Weights of a small mixture-of-experts language model, trained from scratch on English Wikipedia: vocabulary 22638, 4 picks a token.
Below are experts of layer 7 (counted from 0) of a mixture-of-experts language model. Rows are named router (the router's row for the expert), up (a neuron's input weights, with its number) and show model dimensions 0-255. Each number is 128 + 24 x the weight over its row's rms, rounded and kept within 0 to 255.
After each expert's rows: a language model's description of what the expert responds to. This comes from a sample of Wikipedia text that the model never trained on.

# expert 22
router [160 120 159 110  95 132 191 112  99  93 161 126 117 138 127 127 126 103 129 109 157 174 108 131 167 138 100 114 145 139 158  67  82 114 104  82 128 136 101 109 124 147 123 107 178 110 102 139 138  96 146 123 124  98 101 123 136 146 119 115 113  71 152  98 141 170 157 111 144 173 136 119 116 152 116  92 152 107 139 153 129 129 102 146 147 137 122 181 132 109 155 163 154 151 120 131 167 110  85 146 142 134 150 126 141 117 134 137 102 156 162  92 129 137 119 131 150 170 126  89 111 123  98 126 132 158 150 186  95 106 134 131 162 129 151 107 156 154 156 130 137 138 140 126 135  97 142  74 136 147  63 135 144 114 137 130 101 150 141 148 165 113 161 149  80 153 122 116 126 127 166 139  99 141 124 125 107 160 153  90 134 125 145 115 127  75 125 139 110 101 130 143 133 120 167 148 138 136  51 120 124 126 131 158 178 141 143 125 142 100 102 113 136 165 120 130 117 127 105 137 152 158 157  99 154 133 128  95 107 104 110  79 146 134 130 167 186 125 145 154 145 127 108 125  99 125 145 107 137 136 114 119 134 127 143 135]
up0 [155 145 139 119 136 125 136 134  79 131 149 107 120 138 119  85 104 127 141 154 110 106 137 135 118 156 127 133  95 126 109 133 122 109 127 170 122 127 142 134 126 105 164 175 146 133 129 157 144  28 190 126 115 120 131  83 130 100 119 142 128 140 118 103  95 122 179 114 132 120 112 140  83 125  99 116 147 161 125 133 101  95 123  84 120 158  80 132 117 146 149 154 113 137  98 113  83 124  62 138 173 178 115  85 125 138 119 140 121 116 165 141 149 139 143 108 128 150 135 111 140 153  98 127 108 162 114 118 118 133 157 160 126 148 133 130 161 159 146 130 131 115 124 148 160  99 136 148 149  89 102 122 164 103 135 156  69 184 125 117 100 122 133 139 147 129 147 113 116 107 132 116 111 147 119 123 109  92  83 122 132 154 113 116 177 100 123 141 146 108 164 133  79 143 128 120  77 109 111 133 137 128 154 144 169 119 131  84 155  89 145 136 144 121 106 133 112 148 120 130 102 165 147  64 165 144  99 133 100 119 164 113 160 126 139 124 139 151 192 131 120 133 127 121 113 111 158 166 150 128 151 131 139 148 121 114]
It responds to: Final pieces of surnames and Latin species names in lists and tables, such as -ović, -ensis, -aria, Jr., et al.

# expert 15
router [108  91 141 136 128  85 168 119 100 116 139 141 147 117 106 108  68 119 106 117 155 114  85 142 150 112 123  97 125 114  90 109  64  96 139 119 100 112 118 143 144 105 127 105 136 110  93 134  91 137 166  79 116 135 134 110 164 114 132  72 107 105 140 163 105 145 106 118 156 144 111 115 143 173 125 128  99 171 112 146 124 113 102 122 124 170 142 170 126  92 109  91 110 151 122 148 144 126  90 173 150 134 140 163 130 168 114 113 141 112 123  98 138 123 127 144 154 134 110 142 128  99 107 119 141 137 153 120  62 125 117 145 158 142 127 115 133 104 148 149  97 151 125  99 172 122 138 125 123 156 120 144  95 128 150 135 122 140 139 118 108 164 129 136  98 127 101 128 135 108 123 124  90 150 138 137 198 144 129 113 167 128  96 129 130 120 147 126  81 105 133 115 126 120 157 133 166 135 142 155 128 137 169 140 148 148 144 124 115 147  92 102 140 120 175 131  98 101 147 128 170  85 122 155  94 131 145  92 154 118 100  89  98 107 120 130 198  82 117 154 151 134  86 103  80 153 146 100 152 118  96 133 157 138 105 111]
up0 [138  71 115 170 112 148 114 117 163 106 147  87 106  96 149 138 108 106 132 114 168 111 130 165 152  60 134  87 133 122 116 140 118 137 194 123 112 130 149 153 167 101 125 125 137 160 116 160 140 130 144 113 126 144 161 115 121  88  98 119 132 100  88 124 149 136  85 100 175 162 154 114 151 108 107 103 133 177 114 128 150 172 119 118 136 131 158 123 161 175 156 157 119  97 125 124 177 154 116 143 115 109 138 125 142 121 152 120  96 132 137 122 112  82 169 154 106 148 113 117 110 131 149 129 158 125 145 106 133 109  89 137 148  98  95 108  90 151 164 109 116 146 130 125 134 154 150 140 153 145 136 105 132 148 110 156 150 112 111 144 121 137 113 116 146 149 148 119 123 136 160 144 121 124 172 129  85  99  72 137 150 141 100 153 112 154 118 132 173  94 144 129 123 169 122 101 103  94 149 126 134 134 146 132 108 102 137  83 157 142 105 106 136  99 133  97  97  93 142 155 111 113 140  97 124 130  59 127 143 117 104 132 121 146 128 132 120 136 152 104 164 125 120 156 130 195  94 142 140 158 101 124  85 120 127 170]
It responds to: Final syllables of romanized Asian, Slavic and other foreign place names and personal names, such as Os-aka, Suiz-hou, Novgor-od, Sasik-ala.

# expert 61
router [138 115 180 103 108  87 112 155 126 128 105 133  84 129 114 146 159  96  98 146 130  92 111 164  97 123 125 113 149 109  99 112 156 121 181 120 163 151 114 137  69 116 126 117 158 139 126  96 125 144 129 156 140 123 115 118 137  85 111 112 115 160 147 129 104 126 119 161 109 116 148 133 135 138 135 130 130 143 142 145 144 146  91 124 132 135 107 154 155 121 104 119 137 106 141 124 141 118 103 136 111 126 138 126 154 179 132 134 143 141 159 107 124  98 159 119 134 157 122 154 116 126 136 120  96  99 104 169  79 172 101 121 119 116 139 139 139 143  89 155 120 123  86 183 155  75 129 138 104 133  80 124 137 131  88 103 133  89 127 143 136 169 143 117 127 151  93 119 125  96  95 164  91 140  58 120 176 116 123 126 173 129  72 147 145 131 126 124 130 143 114 155 150 159 113 147  95 122 167  89 115 192 122 110 103 128 155 131 136 143 164 116  71 137 137 153 154 148 107 126 125 117  93 131 148 147 112 154 123  96 140 179 134 141 122 152  91 114 129  89 123 155 147 142 108  79 133 145 108 176 158 112 117  90 157 114]
up1 [ 95 132 163  97 112 136  85 155 105 126  96 100 116 119 142 110 109 135 110 164 178 121 141 149 104 180 120 137 127 119 113 114 115 161 146 145 133 108 115 104 127  85 105 102 126 125 122 146 149 159 139  95 169 119 128 116 153 120 124 130 132 124  88 124 148 111 132 145 143  70 127 130 137 135 171 161 100 123 148 113 114 134 128 147 160 107  95 140 167 132 145 143 110 105  76 169 101 123 144 124 118 140  99 184 147 136 146 137 188 145 134  84 151 126 108 108 110 158 115 135 128 130 152 174 114 110 114 128 126 162 114 119  98 164  80 112 126 113 122 127 124 132 119 127 151  95 147  98 114 147 146 117  98 128  98 133 110 106  67 113 141 114 163 128 172 140 121  93 116 102 139 133 120  73 139 184 122 144 177 167 118 148 171 162 128 131 120 119 142 148 109 172 131 139 102 144 163  80 150 142 140 101 145 122  93 148 154 146 110 175 137 130 127 119 115 143 176 172 130 135 123 147 120 140 142  87 137 171 179 138  89 133 156 138 155  98 154 151 105 111 136 111 125  78 116 102 137 117  96 137 135 123 109 113 157 171]
It responds to: Numeric cells and separators in sports statistics tables, such as points, goals, appearances, plus match words like won, scored, Clay, Hard.

# expert 58
router [144  94 168 106 108  87 104 110  83 143 161 109 116 157 131 161 178 150 115 110 106 121 138 106 133 149 129 131 155 110 137 133 144 120 163 117  78 158 137 108  70 110 146 127 141 133 142 107 142 124 163 145 118 163 135 122 125 150 126 144 138 160 129 112 104 113 124 147 152 111 138 133 138 160 149  87 136 143 107 141 104 105 103 144 111 147 143 144 116 151 117 114 141  96 132 164 156 101 112 144  86  69 155 138 142 117  92 109 153 106  74 130 124 128 106 102  83 104 140 115 142 126 129 110 153 109 113 132  81 117 109 126 140  82 139  59 124 117 115 113 106 145 180 189 149 134 125 135 118  99 122 172  97 148  89 121 121 117 122 158 165 134 153 118 140  97 100 113 121 124 117 103 110 149 134 139 198 124 114 142 110 128  77 120 118 113 107  89 166 161 119 155 146 124 120 152 176 120 114  65 111 134 136  79 100 115 110 153 139  93 108 144 119  97 118  80 138 163 110 115 161 116 143 125 140 142  95 142 102  91 148 117 124 133 172 135 117 173 134 131 103 141 119 117 134 134  88 139 167 140 127 126  96 112 124 109]
up3 [114 128 130 114 101 147 159 129 127 157 111 127 121 162 107 181 126 145 124 108 136 112 131 100 113 127 134 108 110 144 126 139 112 123  89 127 134 151 125 133 183 103 117 150 145 105 133 128 140 204  81 139 160 111 134 154 138 157 130 132 131 152 115 132 135 115 151 138 138 148 153 125 116 116 127 105 105 149 103 123 143 117 104 127 121 161 134 139 156 139 106 132 108 133 113 124 119 100  89  82 102 109  81 178 137  62 116 120 160 102 134 125 155 146 150 201 154  98 141 100 170 138 121 137 142  80 103 157 132  79 129 107  94 176 196 136 137 144  80 122 131 150 171 136 166 152 123 147 123  99 140 183 130 127 127 110 140 130 111 112 114 120 128 102  96 126 153 165 153 136  99 127 134 124 132 116 121 151 140  98 103 124 112 118 110 126 133 111 164 128 130  88 136 116 111 126  93  84 131 125 160 203 157 145 106 123 115 114 131 140 113 118 113  98 142 119 123 137 132 121  76 128 137 132 136 107 117  61  53 137 174  98 126 169 135 149 117 114 173 137 139 124 129 109 129 136 145 144 175 153 138 155 123 145 125 119]
It responds to: Single digits and numbers in tables, scores, dates and chemical identifiers, plus quantity words like full, long, maximum, months.

# expert 41
router [151  70  98  85 141 127  84 112 119 123 123 102 104 154 146 143 155  88 177 123  97 110 159 133  86 139 104 103 103 130 180 110 168 103 156 111 132 148 142 157 129 143 135 100 129 101 133 102  72 102 118 138 136 131 136 147 115 129 163 120 172 122 156 119 128 141 111 109 151 143 172 133 120 153 157 167 151 107 126 150 125 106  97 143  95 142 124 139 165 111 138 145  84 105 145 171 135 112 101 167 105  90 140 165 149  72 118 106 157 155 122 145 100 114 131 119  96 147  92 131 108 115 134 134 157 101 140 126  89 106 119  90 124 140 107 119 151  97 120 107 132 117 165 150 139 123 107 115 114 134 141 133 113 159  80 129 102 107 144 123 105  93 169 135 118 117 134 120 183 167 148 135 139 126 126 128 157 109 117  99 111 123 114 146 124 131 127 106 146 111 135 170 150  75 170 135 186 152 112 128 123 133 120  95 163 141 137 117  79 103 121 170  97 172 148 117 157 141 100 152 153 113 128 163 135 121 134 155  80 116 106 128 138 166 151 153  94  93 170 150 125 133 167 162 127 144 142 150 138 147 118 147 131 110 126 123]
up3 [134 103 102 109 161 155 158 131 186 122 129 164 124  96  95  86  70  93 104 145 158 113 143 128 127 126 183 125 124 134 117 147 143 130 144 145  87 135 158 119 137 116 157 117 116 142  92 150 151 157 106  87  84  98  91 105 165 160 145 131 104 138 142 124 149 125  99 143 146  75 106  88 110  99 152  87 139  99 151 171  82 111 133 124 132 129 132 102 119 128 126 158 114 146 155 133 124 156  95  82 121 152 121 114 115 131 156 114 164 122 114 108 134 120 114 131  97 130 138 126 123 106 107 134  95 103 144  95  86 140 133  87 142 160 121 120 140 137 151 125 141 125 154 149 113  86 128 151 110 108 131 165 137 122 129 126 153 127 127 125  88  76 116 166 167 106 152 120 128 101 100 160 149 137  98  83 107 138 120 185 124 147 147 113 117 115 120  97  92 165 122 117 140 136  71  89 134 147 146 128 115 124 148 124 133 127 112 151 147  67 151 175 113 133 139 119 154 167 112 100  92 137 132 158 138 115 133 152 147 172 136  86 127  95 119 131 122 131 139 132 165 161 138 146 152 130 199 105 135 130 140 125 155 112 154 126]
It responds to: Numerals and number words in running text, tables and scores, such as 2, 13, two, several, 37–22.

# expert 16
router [126  98  84 170 112 139 110 116 130 132 159 147 140 108 142 111 175 148 123 167 143 167 121 127 147 109 108 128 130 101 129 107  89 139 127 125 170 200 143 105 180  93  96 128 142 150 139 194 148 127 115 130 149  87 104 117 161 148 125 114 161 124 136 175 104 139  91  97 172 144 121 134 145 111  91 159 172 174 169  96 123  96 158 146 120 137 141 137 105 135 142 142 109 101  95 167 136 140 151 145 143 124 133 143 127 120 141 181 113  99 123 114 157 147 131 120  80 113 132 114 136  86  92 135 127 152 131 133  50  89 125 115 131 104 146 129 191 120 125 144 179 111 163 138 122 135 142 139 115 132 150 119 119 122  98 102 138 151  88 131 107 164 148 122 119 118 147  93 161 129 192 142 101  93 149 156 138 117 119 144  97 132 166 138 131 109 127 127  97  96 133 139 129 115 117 134 111 125 150 125 124 166 117  85 140 144 103 113 184 116 139 112 185 142 127 145 125 109 151 165 170 131 105  98 130 123 149 124 133 137 153 158 141 143 114 123 130 111 135 127 132 136 123 100 132 124 119 132 113 125 108 169 121 161 118  95]
up3 [124  64 166 116 112 141 170 167 117 130 121 142 109 155 126 129 148 142 129  95 178 149 120 149 145 140 114 128 191 138 128  54  91 100 152 145 137 105  90 161 153 101 172 123  69 133 106  92 184 133 111 136 156 102 114 104 128 114 111 143  81 133 166 140 114 106 118  97 108 124 121 121 124 115 129 114 158  98 115 105 131 126 119 107 114 153 150 135 112 152 143 134  74 108 129 121 162 136 124  77 149 103 164 151 102 136 134 156 108 138 124 130 145 102 109 111 126 143 103  96 120 155 129 116 152 145  94 145 127 143 101  81 145 118 127 162  92 101 132 127 149 110 115 167 171 139 147 110 123 146 101 117 127 132 137 165 134 151 145 110 141 133 138 137 129 143 146 129 128 112 125 109 158 113 160 107 107 133 196 117 107 109  79  87 137 110 106 140  97 127 128 130 120 112 109 153 124 166 122 106  95 132 154 148 103 158 148 116 146 134 133 110  63 138  44 119 151 120 123 129 132 160 145 104 122 134  89 110 102 125  95 102 119 142 130 183 118 148 116 156  88 118 117 122 133 112 154 124 130 154 113 100 149 104 124 128]
It responds to: Nouns after "the" naming people, groups, places or abstractions in narrative prose, such as children, territory, government, world, troops.